Experts of a small language model.
Size: width 224, vocabulary 4096.
Below are experts of layer 5 (counted from 0) of a mixture-of-experts language model. Rows are named router (the router's row for the expert), down (a neuron's output weights, with its number) and show model dimensions 0-223. Each number is 500 + 40 x the weight over its row's rms, rounded and kept within 0 to 999. Numbers have three digits each.
After each expert's rows: a language model's description of what the expert responds to. This comes from a sample of Wikipedia text that the model never trained on.

# expert 18
router:519470536527522501449493470509573539472521462450538549500513538445545558541560462417462444554473513546462411489482508517555550500488561516482480481459547424548555472490558501494460505444500495510586494513496491538481506453463458492428487540481528454521441520499435426466454482511463542500440504469483445527513565454473503451474473569511546530494573526538560424497482563517396502476433518574487541524456517514556565475493489444502476525508456493473481511571554437434528489524499466551483517498489450440475504597459527460509449472495505596432460530579474512504476476563505466491537510490470527510575486478494554493426484524547519488502468554491551565550457557534517520514479
down1:520462491508497480502480564469488492521494488478479467457507581547543442476496480530535515533476499489429471490565501480513559538575566529490460500483476531494502440457487518484560506503517514508526525440473514467499431479544509536489482420569435500495493468562442458585455505521546548506506581439499473480528544510508457570534551509480463496475429450510484452444486505510450503547529521595587447465466490574387554487507473466493579506520446564539461483537462494504525631524458514488436497445461448424554505565491532515506525506488526518414463472512470506591530477428528490514474446537530457501528512527521452459542514537467527505509517427558494469396469511475470462480518
down2:513529476507440477509494431524436557487531481520416562526470500513476555508440422467458492436497549529548490499575467523474496561474476445459524505527482485533474435461417482490514477400538479529492497540507557518547551530485482509511468495469476463448534422492492456559477513517565506509452442509470506486579448507538464532499453470534461477513506490561526445512484519500501526506511446489491525530447501504503492440446435497578473501435433553461457469484495485502530545553490455528460437508493570500448589489467511503524516386456474477529490447528558445496552448474462543468523502498477475400504518483398481489510519492473486421453563557474518540502541466565420398520539
down3:585453549472457498508480497496507446548538540457544447525463463475525435526499532485481515525470493478435476411464509556517473466554542469491536472484496536484494581536439500570520536547491516432495463484483453428490524438467542572461471467540504523490488568561493519482512464498495588483535555516451505501485495529498416545497463532549561429510487477498464533435511464436552486386563508507512489474505438570460522477435550554462525393502491506403568578496520539477503447584544507459520454479453518517540474566533467501498495552538491492509510533527436493543508460505472479452487603565481530483429527495539445531510537479507509487503475476496455495478503532428489554478442
It responds to: Possessive and object pronouns or articles right after a preposition or verb, such as his, her, them, its, the, a.

# expert 48
router:557446532496517445415514409468456554492529440510522514513511507447517525551472512496392477549470538502465536502473493474531546460483553495552558509509563465553510401453506440483493473480497513519562570496470478564522504571523430502499524476473455424431532524437510515480441490517502519506503519429518523486577541564482532462416447460502559597488507519512500456466571492530524455501454552534459483516522454420514553488529506513539516554478506483442499462495506513436540475473532492541437550513475484483467503496444528520519434497526502520456480490504465550478531502494458495506540550549559507538530479474529522407460546513459533544573600417524533521525487574464581503541456
down1:499468575520473531535500485499471458490446389430607433579522549506504519561460487578553506501526428532521548526529538524504493513556497487508533488506547465482419479524533506547494421498503525463480441521499484479508523517561501480485474413528485550529404528510511444556471532503518503445482465500503477503503550495480502475531440417523523482502544514614474408496469460493523554496581539539522493428468466481538522490474468471506554547515576481515498517525469451483490460643519471472464552492510502491514516472518485464490455508530492473471601543472535485428511492550498499497517432505448540549487504501445534458511360482467499464478474544548518501526509471536499557527461
down2:484579524476559552560524547511412458561511502473484496408509504549482525524467594494502492555522491504475518490486469508579426450530526463490563539517514487513520539492526555497558509561418505493522517536443496471508456541590444487468552519485502502417525464530466498543488472494502451429483441490456511499527499554500531543518480510569494530457518499564456485461506518520558517511453441516508546411454468556485500491492501541484572485523490436529490475564416419537489523487477440452482529463493472538556501499502510458468429613427496558462471550474500529474507488546499500502502532467496570519454560532445483522505488488531433544514554488620486445527487601437496464508485
down3:522508527459426512452506461463452475469488473468525485460453568511470556517536504519512464518488531435540495527491531508538517423545524468478467502425535538456473453432520471505516522526516497457483517494511541494544501423476526486517430511491446494470499530496478549460544496440440511486521567461455435509463506509481481562533468467489521596581475539487559451524484406467564445490456465463539412538533516485499487518545582469513449497478566459487505453490537527505560504459447495581557471542483459463585486517480463482514446499541523542522467459522510428508497445579529497498418463519532547564461575459546556474473537544413543560527458436606541481512505468424533479499505
It responds to: Hyphens, colons, bullets and units in infobox lines about population, area, time zones (UTC, sq mi, IRST) and postal codes.

# expert 36
router:482436541471482489475413505541543510418457502564548538461481520483521536511487531479487448532400416509477499530504549470538526482455531516519497399499493487531515475468541444472523488410449585547493487476513493482497452482508497560502496572512482511481520576450498516474457470504417578534495534438514403523522583489528526496458477556509509573445564496549472497443549460520481568503517508561469481514522453542483514439488437536536493538514519484444411578519523452472525477437505439576474568574515473450482424516536441517566536512546530499491498518458519503517488437523537517486522532544496551475562511564475556513481534477535470472549572533538550501576509513537509482502500
down0:676519499630486570567425535421438522427526490516495484509449537470439501478507459529462501497542503505518573513488521488465482617522520505578482516487552540504468456481489562586445516520466465505539470508493488501512457442451503480440520458522492522481476550532507530587470518459553482514510427483476519437471509484547493472533497505467532498474470497537472457490524494461472504501446499530514531566470577505469540535418486550476544493484532549510457481495519526514530485565456492480564522487537508486480520414493439530511523543475463511573506476446517543477559505525566555490456464543537525501469508463560526490492475489469619505464448506467549443500472462555530513531530
down1:538408495528471547511506499527496563478503516488488548529463401481530525490441515625536467533472594515478501483449523550537530396445441456534496495465480488522440519439487489515517492503525551531421483613497495470494502481489467479569406415543510554537537567450606488525465535500511489503460499546450510528483529542486459513446566484534552473438524472474470463595461482448510519577475518500488482509493476471498504528509445538533513504476558489509489487532501574457487456514454454476449574471439584520535525499446514433500446500451456502492517500479528576526485446501509444523578463564466506464494556502469507456550538521452517446516439474496531495459517495486477467500523
down2:518625546462518477554431472505435488566486506498545513493458433492430513448450487535457488492441478469507513580542536492505481476539481532477509563511434519484493544448475546478444509488581440485437487609498489509531455459402553519497442471498495507589489534464492473576430482487532550460479468481476482553491504557446425505457411460490544566502491449518438540497523464562392538490495490483460469530533452524483535476513494552494512525482500425505531508516507524464539437505435555455504454524479512499485568505446476492490488525461496468464570525512487480544491503525469524438491471504355492501439477498545464524515505445452509435506510518532472451477480541463541519503537
It responds to: Short consonant-vowel pieces in the middle of long words, like ol in intercollegiate, or in unincorporated, ons in inconsistent.

# expert 54
router:538441528556504460436518461501496568472535481458505551443427566538576523533533504458448453515478519521451449569465513472443514505488521544546482445501493463529491461452470475477436485462434549495543482451514510547449448438495447572473506509447490433441534555507506492501431545486462522510500509486498480568564500432505554514455495533545565529540520533512483442538562535458513469426544529551417477487560459466506528471445414478549510522425497473514511513562557497446498454435519466557515549518480482437470458466449533506489495556519519527502441472498439504500527446546496445487514525481524487556501461571521530524472565521512557491534507469596550572480470613520501528507518
down1:538454521469524444440530512494464543506568519509479515551456490529495501457562520391413494531547455535459617505542494498548503539471489497430446492441567533450548421457511514457508460580495545467545567492421515503504491486547499567499556508503469418511535484484512512575531465502506513529506504506414432499527501505408495459537514492456459511546497502465505506515470507565499505437506452455475515497531468565490457482513524542560465501442473481440493510499552462491543516486508454539482507456494501402479535476507550531421533463590490500495451531480506539471582441555487515545537442519496548489514451492435488482489452468537441533494523509527502480530408478519532546555608
down2:432447467494459468536492482430514529545527430520477486501567499497501482517528499532544529558542558487507500528574500563591513452554464444510464532427490505519515551531479569603595417553550523497510529570581490458484552485477484495516533495470517511479499447571482438508451486498514450528508522508491552527565528520542489442435506591467426474506453470504555575410483513509417545511466581523520474535466531525524485488517510436524532549455489554509559503525471454512514531517501497492468548551470447484495504540505435550514511458531475498483461538562552527444458564512556476515442502531420532491530491494568481536574477512509483574512514520451555496565530518504451493555503
down3:550470562511512509439489496522527425528476578469497488476453541506554473366526479480487494501455536521499538503531457465466536477494484504467525428490613468548383481620487555500574486488542524490470504399466517454528496519470525485526531548520507558515508491390487570468509510495502575510521490537541466587481490430554555484565405488468545536563502522473489436574520487453475507494485524493472492559514455480475500459477490469539516566464494477424483466555479476522494512465579488488517587544519515438489533460494455499546543435560477504467487509490454491529480537528539497467530445474457521451498457505566516490481561530466472517503506514529503523437484438473542465496539
It responds to: First word of a sentence or paragraph, often completing a split capital: In, On, The, However, By, Over, Since.

# expert 47
router:522459533602513428454462435579506516471587462531485478429488538525471521507445511481455500530484485526517455505495524469573515495458537587478473479449521443544517493496551505470502502491462517570603504509556497511470508461459429534520444399479464468460540478425460524462428450487459444510518490481521443550503475499519529455466509499546578552477472532520474459424509540525490487485429503487412564521472471502515485458477426467547521544444474412431449506500477497469514474471536508529440484585532579468448489479510521513514533473518482527426425500562500532419474462506479486492489487472442490570527414511487494496491506517544497459550508570575497510555454525487501470515461
down1:447524429472487558434526467528509506575512513558505518425484547552531519452533419510485449523463474463525578476475542500528480475509549560464532524524519486511423547460493566469478570538560486479432462470497509437507431500533513477406552475481488521454520472499517452515478529554552507503533508509473503447450463446606551486505449498439576549556447498481464469487491438507488476470463461468470472522467530487501539498489509568474450530534475505493517463555476506532501470570490528554496531480516542418533433562507485487566447436508539506505475502506462505565520442455412515544560590545510532469511542591464532516457498450538480545562543573504502457469523528553481420490483
down2:498456552484519576468483459444486461548479488461507490491463477455552479585474457407528501512508428457512532537538481489461452446498500499500497515417524447444482542501512567482529536508449526468479558498526500480428516529440452508506556469522518427565496475476543446473511513503501516485458419569464500553485503571576494507474480514498491495493450520561504570458520515460521465489460531466462508517507405531549472572465479520443553535500454486420374560577506491530568478475529530512496518454486485534494574507479537594528506483454530434490545547413474472428464480477441509589515495501499581458469486571472495476464467499439510509435483487490466474568539519535555516498503
down3:544501476420520518547523532546531505503492545470500455537565552506447473477482503450572472497510490559600539464496515505500481511545532476488469477554456480543507494473390527451486538469503526522481515515512453450532515539570572519538550573481467483516470547585531496511619531517506566487472570527499549511490520502474490466508445494571529466533454474504520521432537448481457501516559496513538608477614526442503515538453522521461545496479501556557498491460484457512534482490464531521601507470555484483457575469507517529533419457512516472506493440465443489479547465512459533543456535485542491446466623433537458433524537535529573467480510518525477534455554472510504509535509
It responds to: Word pieces in proper names after S, M or similar capitals, often motorsport or team tables, such as S-ain-ts, Es-port-s, S-ail-ing, Mot-orsport.

# expert 19
router:569451492483587448494420485549522503476495479525504529511393496381539548491502471526469453480498513514473498493413581483537515446423525560522480503460554479612493426418473435499520513445415490438568456532470431521502503498477507516454544525495452521515492522457493524444444468522469481478515570464508500553524515484542534496377471547526567530497548535486523469452519535512492477460458544546476511538535430445536512442500435482497482554480490485494490548487471485514517498442509493544481493570520479515432483564467528526578503472468467557421470547545494497477479497480490509430560560493530513498483469503514595470508457527553491454561481487472471481515477530525501557540515
down9:471465566468507531465600479503490532546492421556562453572512554491566459538485457468490548467504571494478553568498510514540494457470520468464429420506510559482506440427518499478476515392495508529469509484449558471486530493464527487471479557526461543442563514520478522522483492537554512530463516561508490518561431556545503476544512470491531445497507564494622470526506577434502553490555558466526452505496464553496569543499485485556526482467490497471547494524538501529553470489473526527603539568503463475535518521493473499482565465436513488549563503488541458396502487518534482499451539528485401558502494467503523495543481496548432454459478563455497504463472429522515457504507
down10:496469531523476488522500495541500544530492492553484522473614543527405501485519495443502504482445421450490460503511447566475525537452526492489535489510442534526503519541534496521540599459512529499465525490537496500556470575513553529410500460509528494555535481602484515486603473428506481510494519480459486462512527531426460553450435493437475566485537518495529528541506480473542471482519391404470494381475501435505501499462511484531439472487486578571445525476458493523469463495462492493539512523477431494455520534521478514446508503545513497485432595453525459541508499521492460459458498420455503538448492532467517539464457479477482473503533523441382554520463550475507461465507
down11:432577518527454485539560624460525476411493488444489515515472503517489613526474461500519484501433574493481505507499523497532476462496570469517531459459463465545541496467529533387548502505554497518482599513483545471501561501470508534594475520534525461559482521556493467547514500495500514496465484519503521558454480472556491582504503492606531552492497501482495563492460523465480545511510426527569531504510546466434526494461499563519532510530522518501499480487566480490537555505423551582569534515475541467559416574488535502546484513495535490510527489496501497490464537555483458515481518488470600442483485562517541529532525498456419566553490491473457564513494529433488474498569
It responds to: Pipe separators in Wikipedia tables, especially after a header or value cell, plus punctuation such as semicolons, colons in URLs and superscript braces.

# expert 40
router:558472545534527462518415497501464560442478483540551522493509536492532516557513501521474504509488504521514485532413538483512526475446494544603479510447569493538534480463535496415525495424494564496535523535526354587496547473406448498463533443445542452506522549394472496476429499491472522446505518394546465533491514429553529492479451557564540499531561492511488408442561530475486415495512551527511456468504480494508526492491452465528516499471553458540507513556464470479520503542524498551513483488453549487459464482511498541524537501505494517491513493538484508450444420584558456520484552497457491504510462515565506492438503509562500500519602458522562510507458492521499494501525
down3:469500529435486457486525565533469526461485469489537540504496469498479493514482511479494496511548495482477478600471530439537518519495462464456496456496470429507459568483486513507545523494503468528423473542511502583466522545440512501521497479530511600537505481446425459453475495620571504506442484585432441532510535545477449400496483536535494487436466542527518503509487517468472486546488524453548574516490544470518496592529485550589507536521504460490511529500439401544518515407446505493477451515471555438538534526495493478467467456502529491487505529556545486555570557474493491498464387481546522465551486427489516461523503527504571439546461503534504500471531511628519536501489
down4:455478443495499466488533528556492450492511576517479485428492470500534456491525505413479482472540506559553519524574488495509558558535500515498444481522465510442571507505537501525462505503507541462507495506548597403529438511569452517527557439498517464451464443491474446556513477526478476479514490430517472548460430523484488468489489436449433448489508525505506569439466533482451487508529508489470402538468519528561487493485574497489498420443514526448542478501433491545460458353482482522461502509437521493513480552510536439462523574540467511488409491499495472472521488496475511511440571487545514528485532518436511462505505439533468523583453459563470519416540467524456457556463
down5:462473546533557467541480562529540445541562490487552433563494504486527524541497531439478531565494490527491474517583545484480510512472450490556441477545506471483405535444497520524527424500484534522473531536421491435471523509454510554541519445500463508436547500550471387517445455604472534547595506490550488471511531540508525442524504558451503418524488540505508567535519496379468489503491486492508486511573518468478476540524542544535521496488517511466445489477406545505441516528462461471438554520493493407517464499482524502462494583529546428533488477515471557506525520453520469495562435508496438440478454432543505501540533491535486472448462515503452514540526520502486505448561
It responds to: Digits inside longer numbers such as years, IDs, gene codes and coordinates, plus sentence-opening words like One, These, Two.

# expert 17
router:537477532504488437509448428520544488453603488528550519433489518463533534569477469450436497502488463553434443502453507495437496515449535498511492452425504452510545452475623482476519531458487527487533547525557438467535456486470482504442548521482591452472494495507502476445517469487461514444450479437562486579508552439507478439455509508513511528481504496517536472476499503494475462498437535506489510510527521457534524472475443448483473541487492470508488562532571462485551458573575422531467546551471509480421445543466544514485456450481472571470430472514465522499508471490522445459470558588485521522519442546538490516505602541531525468560512573552509523528496527543561510517427
down1:510435444479514444487510513436522484459453473471474478474553561469516421531506482558453546498531481510553564483451545482531538502437554480471482481492447399505496476481570515507441451506501505539480470483521484499371550483500523503476532490588513444502556510531478450446521507469486493538491468491510483567540515532505411507497550456534472563540532460588452475494515500533480520527546480473515571435514481547584465578528513533452461501390479512546441501562508468477402447510505519497496558520498397444531582513489467447511520565561529418541444565545552463520561561462478501574556503497506532500531506504526483498497526535446449513496459481513493468504503500486475489519492
down2:514467472439523514493512511475466505547507447475556566461618485482485523469523468561487500545447561575578518536492492472413486531505425487541511560459473507493533534520435551524502498472437525564424496514430433480482574503512483518503482518484461481484522457472501482555460456509508506490460503532521535448469560570439517532461581522549492448534505473491488533505482485484398516534561469504457534497543506523576513520487517504540541492437482541472509497494468514568445514523490567438438489521491543530473485468471466491503607508544580441440555486473485463507486493500459455527491472467548485519490462495453550473444445501423586463425443513546413520459502603526514500483441
down3:457549504438430545478434524488545449504487500478530410464507459483447437512478588567536465508481544461501468518474483535540462458501473535496549567573522570540462542503544510541479536542495569457437444481493520549563488464549499530498507566539510525596508461537431575532563542492548503504538546483538503450497488540542529435458525526564542512540505487511522496524574565474525520487510468518501470497464496491483454505412519534560416498517460477517469567424498468530457492468485514532546541526532514531482505519520513498561435556525541498564498458493485431504550469510509446545512569462547548468538501393481460602473458474436487475488448528554503510494453497489512497407495
It responds to: First pieces of words after articles, often institutional or political terms, such as World, national, military, ext(ent), Cor(ps), Mar(ines).

# expert 22
router:551510504517518454459462494525478516551591538446562496423430536469541499528492429513504445609483492509484461515483528472498537511512541538579509497466552477559525452501528470477542466446514591485538581468478455511426543505491470485436552525460487494496494619447545501534493534407447602486500500479556492558515534479534545489479470497522534497541509512573469422533498496438498517428447486497460506491540449559499519425473483501529487526491492468479458507540451477539542479514543511470443516504430447518435416438450486479578467505553476555479487445517493491506503485558510497530546512479551575552456461583440536495517546491560485471506488546546509543578475507511483509521487
down3:530530451461514501508567505494465498520501500504488522415477491430583490476451513520522456523505535565409577547566507514476503471466492503537505469501505548491597485518485484601482469575450507550521528434440472537550599495513497457560504483421502498531459511544469489520547482547547425479396544511598533482453473493483528490460442551541482511528481518457559487518467533501458469441419493462511454536481511450515490470509533536447447517553486569511509426478430472522466476502570472425499466480528535433560540443508524551553495503554532493487491434568454495468494471569551406512478521497513496526494452494541577497531505533455518484523478455542527491463514441498529489509449
down4:448648559523469465506497482568474487532447437460526497500523464553482513492501509516460528517527521477518512585538430513504561508470513522463527472492508520466514519523524503515491544559506416479487507541449536576501445518511520570510484461555482477629472495498459487521501475505575504521496474564432495543534515490525464520440485454514491509453551481497499461563517497514536555496486474550498427503500474554543404490405460461489538552513462490485482443499442455427459519528433506482509559481434513465528530425527466485489478465466464435513533473522501500523538515505508534517522469557450485497438397584476506531559546432493514449360487531473440432515483519478503479520499
down5:479471519478531529457475560504542522453483465509543450524478533500498594541438448456435417475513460500483490581470503499508566551498540537472560500515438492435467451467506528558477490479589495509519487515466461439555419539481528468554535529468515477525472436516530482485522490482459477542446488521520465550469486545480563458485601478548427524543582522529458441474439468496487471516493526517546534567536498544585512493527430496559517462567521520457513444514523362538416535474525479462520479527545530500490521457474500517465505564473518507493478502455512556501470523512482543453514448440530464516470469396516552477430521503572553503546515551514497524395493514509478526486460
It responds to: Second or third piece of a word, often an accented foreign name, right after an initial capital: Ba-í-a, E-ri-k, M-ae-andrius.

# expert 21
router:540479557534543468500466441507466496474510427448496507459523516400545546481483462470415485461475513553440529492540509468543545466428532553513559449539527449510532444377560500522520496479483516473601448515508482511521567446476459462505506539509473466513514501456489479426476483464487485517506609421489484545532465510494514484458472529465533502443526484579488466516537515514450460461508572508485486496539461445485570474521456519492403527489519487518449515527487489442541483473512456510443485458488505427466470442433487503581469508491417538473412404535452475456461530498559481524508493485471560469560453593487572456528541534498477496535574527532484490521517527524507519542502
down1:533467443496570429500541570512460496483531502459460506532468532544519478565567520476472504499445487472501492376433462477437535484511480587525497488410417454456459531491493499506509504518500530474485503483427487467507424496486552537482522454424483458516484520534440396498508472514497553440534520537474552466531491468519542549473452516563543480507518473515570482464452563513456526492498507514521479552586483466422574456473522560469461482510582462466533478507559496517511559465507534486489442524488445450529541550522494476503483450502517564473548501514495499522513472472499557532451460565545460580550533511495414591483575557535514466544600486494505514500445549495498485481536
down2:472530544565500515518523418549553490561462537475467522528479444522514481512561511512530461486474500540556557541539500493421486482523486497525487452464515404498532478414497536533447483531490474476505461520517435512463472570545463406447519437455523524488455503493511461401490486532457587456509480506512513532506509525523502457472517541541488535503513549570550412510541476525489532476526531474465549476474465491491516469443496587527473519470482433568467520559582555484490506492471566457512421556523553475562523451497559597505447495503518479537471513451462559497570506631526507523471425479545638505448542482477548474448483522507512512502472511516515521476536540508495481503496
down3:458468482501454497458427515521527496526566526492441496508483468527562565450482456493472489499574435534469469542452486433519520490504467499501440455545524491513478456517547429507597548495488528469502472507485511480469518515472504432596535497474516450515507537461530539493514634599461514464498508584500455506518501518484516534565490529496471512515496567564544481444440516550577485496486488472463467501499540538472419573545503553512519460490501541462528510659537511507571568520502476529516499502505503499549508526515494468607451514493448507428469479546529456495501519453519506495612545501517491543480469505489582537436542514515507517479495451510559514465563459451577511513481
It responds to: Line-initial hyphens in infobox lists, field words like Species, name and Location, and inner pieces of taxon names such as Ceramby|c|idae.

# expert 39
router:580478540546556504427448453486522521464529485547513550478476496489570519512456492469500452516478463542461455480443517495464565498435495536597529478505504477498484438460518495488482509494473572551519500482504465503431501477480478485457506483532551472515475559438550492476510451427499558521526514507547462530484506516537510420456482518570577532562474550582488513482512550433465495390471504543454465494481447460492450436551396471465521530517444465427498526567517455473520450491508470539475554470456520475473473534547487538515518504585461515511440613552465609463507513568513466509539527525536580522518470487546520470488489460524508537526546550565465529528454564504534480551518
down3:518405482424475552517487520506498503499485506507565482456517441444518491530489465489480475442531481508527481445497452464504558469442486473497469543446539397533479569443398465480463469570538530489496465480484532493512512637492474524480444473550512511501478456443470509500547509480450493494510462486486478496508510473533497501524562503498461499514527506500566471474514467473571532460452499499492520432503494467550448492487494509537510428492586468442502437529563484471540562511530539493490572448445530479533470534442449492483513521497485499483481500500460511415533449533589501491515553574537592455433543539501507409479462479433465434421481548498460463513592508404530449453473
down4:484560535507501487519491496539491470557502475512477494558482517498467479470492539536508488526497512608491541558468507503471409517517529471474490475547474473580465414495461523507482536539486459546621458432490579463533422545455518507439438466427416541506497536464561541448573562498499443506516443508497514453488501508524493511531488527481496468511508462462503472493506421495489512535529470485500499483503506571494453476547485582494501454451508553533507554548512551536490508577542480601524590535506516477499578512530400422514536455531459506493559456484511528479527528494488519487515523463507481495465513607358454554459451437445496458481469537501493535490494529499553455510487
down5:526482526482583513519439514465541493500451444515505494520526499483503464488460485508502530508534457475549444406476538467518481529445545483547489532523497503513501513521515556421543499526520473411523545562521495605427531533416519511529537585553478481508517500461454447592515474451438535465535459514496462473511511459567485576517483443476471439490525526496510509558534487494460520520502526538475502463483486509549571476536518583485506436599520523476489498416432484518603401473567463528511444529520507522440441569436511482433498482492557507472539551493489524591481478531476471451549515490464390494502538507453550528512544462517473541567518465503491512504501480543521500459567
It responds to: Consonant or digit piece right after a capital letter or word start inside names and numbers, such as W|r|athchild, F|ro|ese, 1|7|6.

# expert 57
router:536485487613535490481502477539509513460481463437547508469457519458555500589490507418467469548481459548459512550443489418540540518465522550514442454472531523518466442489542496455502539397466477485550527516507400551525514482486478512456526512452501426430550518500507517513512507462493528496480556508507468510583501465508552513463469514544520517484552494501502454481541576470458480485483599528479455513516500527571580384477444498576465549461425472514458543497552477468501439459566418533493477530464469482449499537502500550514455489505470467466482488518472515478490491569504407443505535515476521536472450546537495452463550518535532519496563457551508536496441546507521496614491
down1:479511445589523470499523554540488439489498496520562416531523513495501490465508508445471453579496446581439530475533497542486460453472487567542505493492521559508515487500474479605451496499486607523515442511507463491433463519523480496531525602524507493452532574499461464574474597512471441555535474427551463487486494520489487485457522516519510509509594438501505481487477547561446482447500502488460473444496475541443431489503503488499515541478565538546483540392467513517537496465481513557551543491487559559487469485533571520533526508429467501520449530496476532463507530468422470524485458501398562526495450499472486481458484542579503540525528505527422485526515514408457522561482
down2:522436557555470501498516415540567449471455459532453450429513570430515528505539509487556525443545491466520485462416555507490541495473550459491473489582459460490544428494523495437527522445426423491587512524478533472639487490528568498486479493538474432545458447475521528484491512496480535547510554461530475444440444383548565467462491516499509502444488543469463521516460506507474512448535482550498484514474518480533494539562476501449520489569538528472533420475539482496504470387478475473511554517514453520490524519481523518549473513525540467521520502437501485543471536475443483520482464540505467499520458595482536463549539511466500503502551495534548465463504468455465427442441
down3:527465495517515440386516508510488494523493477458576472535506454497516451431452527547492519446501462600397506493514461513443502492494490469455462448431492551494468480519469497494495457432456539448518487490530518449443489505510488495437481512500476453474496498471502458411505483514538534469471543511505480536529549397524592564499447532483511522564481483451550465492556492623544461493575452539524502522493560518476488448502444491605563504453484496540540548483536459446491494481552489526537571437474572512453516468535489539440508455461511552495514514490485518510565513523428481492449533484450526431493452516484501448517504592565512554437531487517460534491434495490520495486583
It responds to: Pronouns, relatives and conjunctions in running prose, such as that, which, who, he, it, and, the, mostly after commas and periods.

# expert 26
router:528440503539505440456460406470510499509516504503534574450452582454534503560484443442469464557440481492460525503502544490543548525505491541508538459494594478573501389496510480453506499480466485487519525479502443556489545527481463559476535530496515467470549514456500490504490478442492505463477524444503499514550547460471532515485522563492539492512526510560511511427571547463488474514484551558437447480528490503529493479538483473561438522551444447472457497565502431455504530542569490576432529507479455515511512428519555506481501518559460541493389463518463578472507490558484447448605495458522505572552493495477536518461577507521534546546569543526559494458495471516496463507408
down0:523483460452522533412482511507489498460493461543531463532487553472405583540555494489499487529534442510513512489516496514500448507570477559512451535535554517455466524512544524565489505419491546524536473543552417437460480451491502510533468448520487458472481450463501482511489522477519507512525469495462480508503477514498559574482510551481530497494462597514508412531507506426517486472463501531552346462462526508481529498500531461545473510540446532481534600465472516492473409508453496523529467477494584568536429489485548464456546485508489503520604372474497485588472494476497531525524547518527518468535430497495477589452442499488489510516532469519470520559484474516415489444499
down1:556493484458473500437489434511499505456464456446468546537533517496488548479526470492539560548609503472497492517569523468483531476556548539494507444495475505490507477504541450608459559441453455515515554478441479569438460445485507434539478494513477519536452442534493517511423532491569575427516530464529446528414468499485521461479476483471454449472503484443531500552508489496572483490449543530466506538351544472419541498436548427540459494484505463451525485501462523540475479558516529560486462492525523455517437502489570460483488519387495470478527517522508502442476521518506494503479456494503505510471528492472597422495502574485491577529470500533471463524525484552553492499555
down2:560536499568530463550613446453537486499534483474394487466510447472493441530544527480524493514499482527528517561524538473473499506575502543480465478533449545498483528588468484516446512484495490516473495660453492454436483485440532529532460452455475502470491526577543489493465458580516528507449454555506528584522510475498496515534414515538502464535482477488459493560504542544522507500467492515378546576540558523455485476504515479458524458527479451539446526472483488476451494481502517544454527464408513470528522556536398456450501550484454447438491473472492495489449451473532497536532521509532530548483493505429498498515511494502510442470536434568476400501522477512506556503522
It responds to: Syllables right after a capital first letter in foreign proper names, such as Komische, Kamakhya, Kamensk, plus some newlines and heading marks.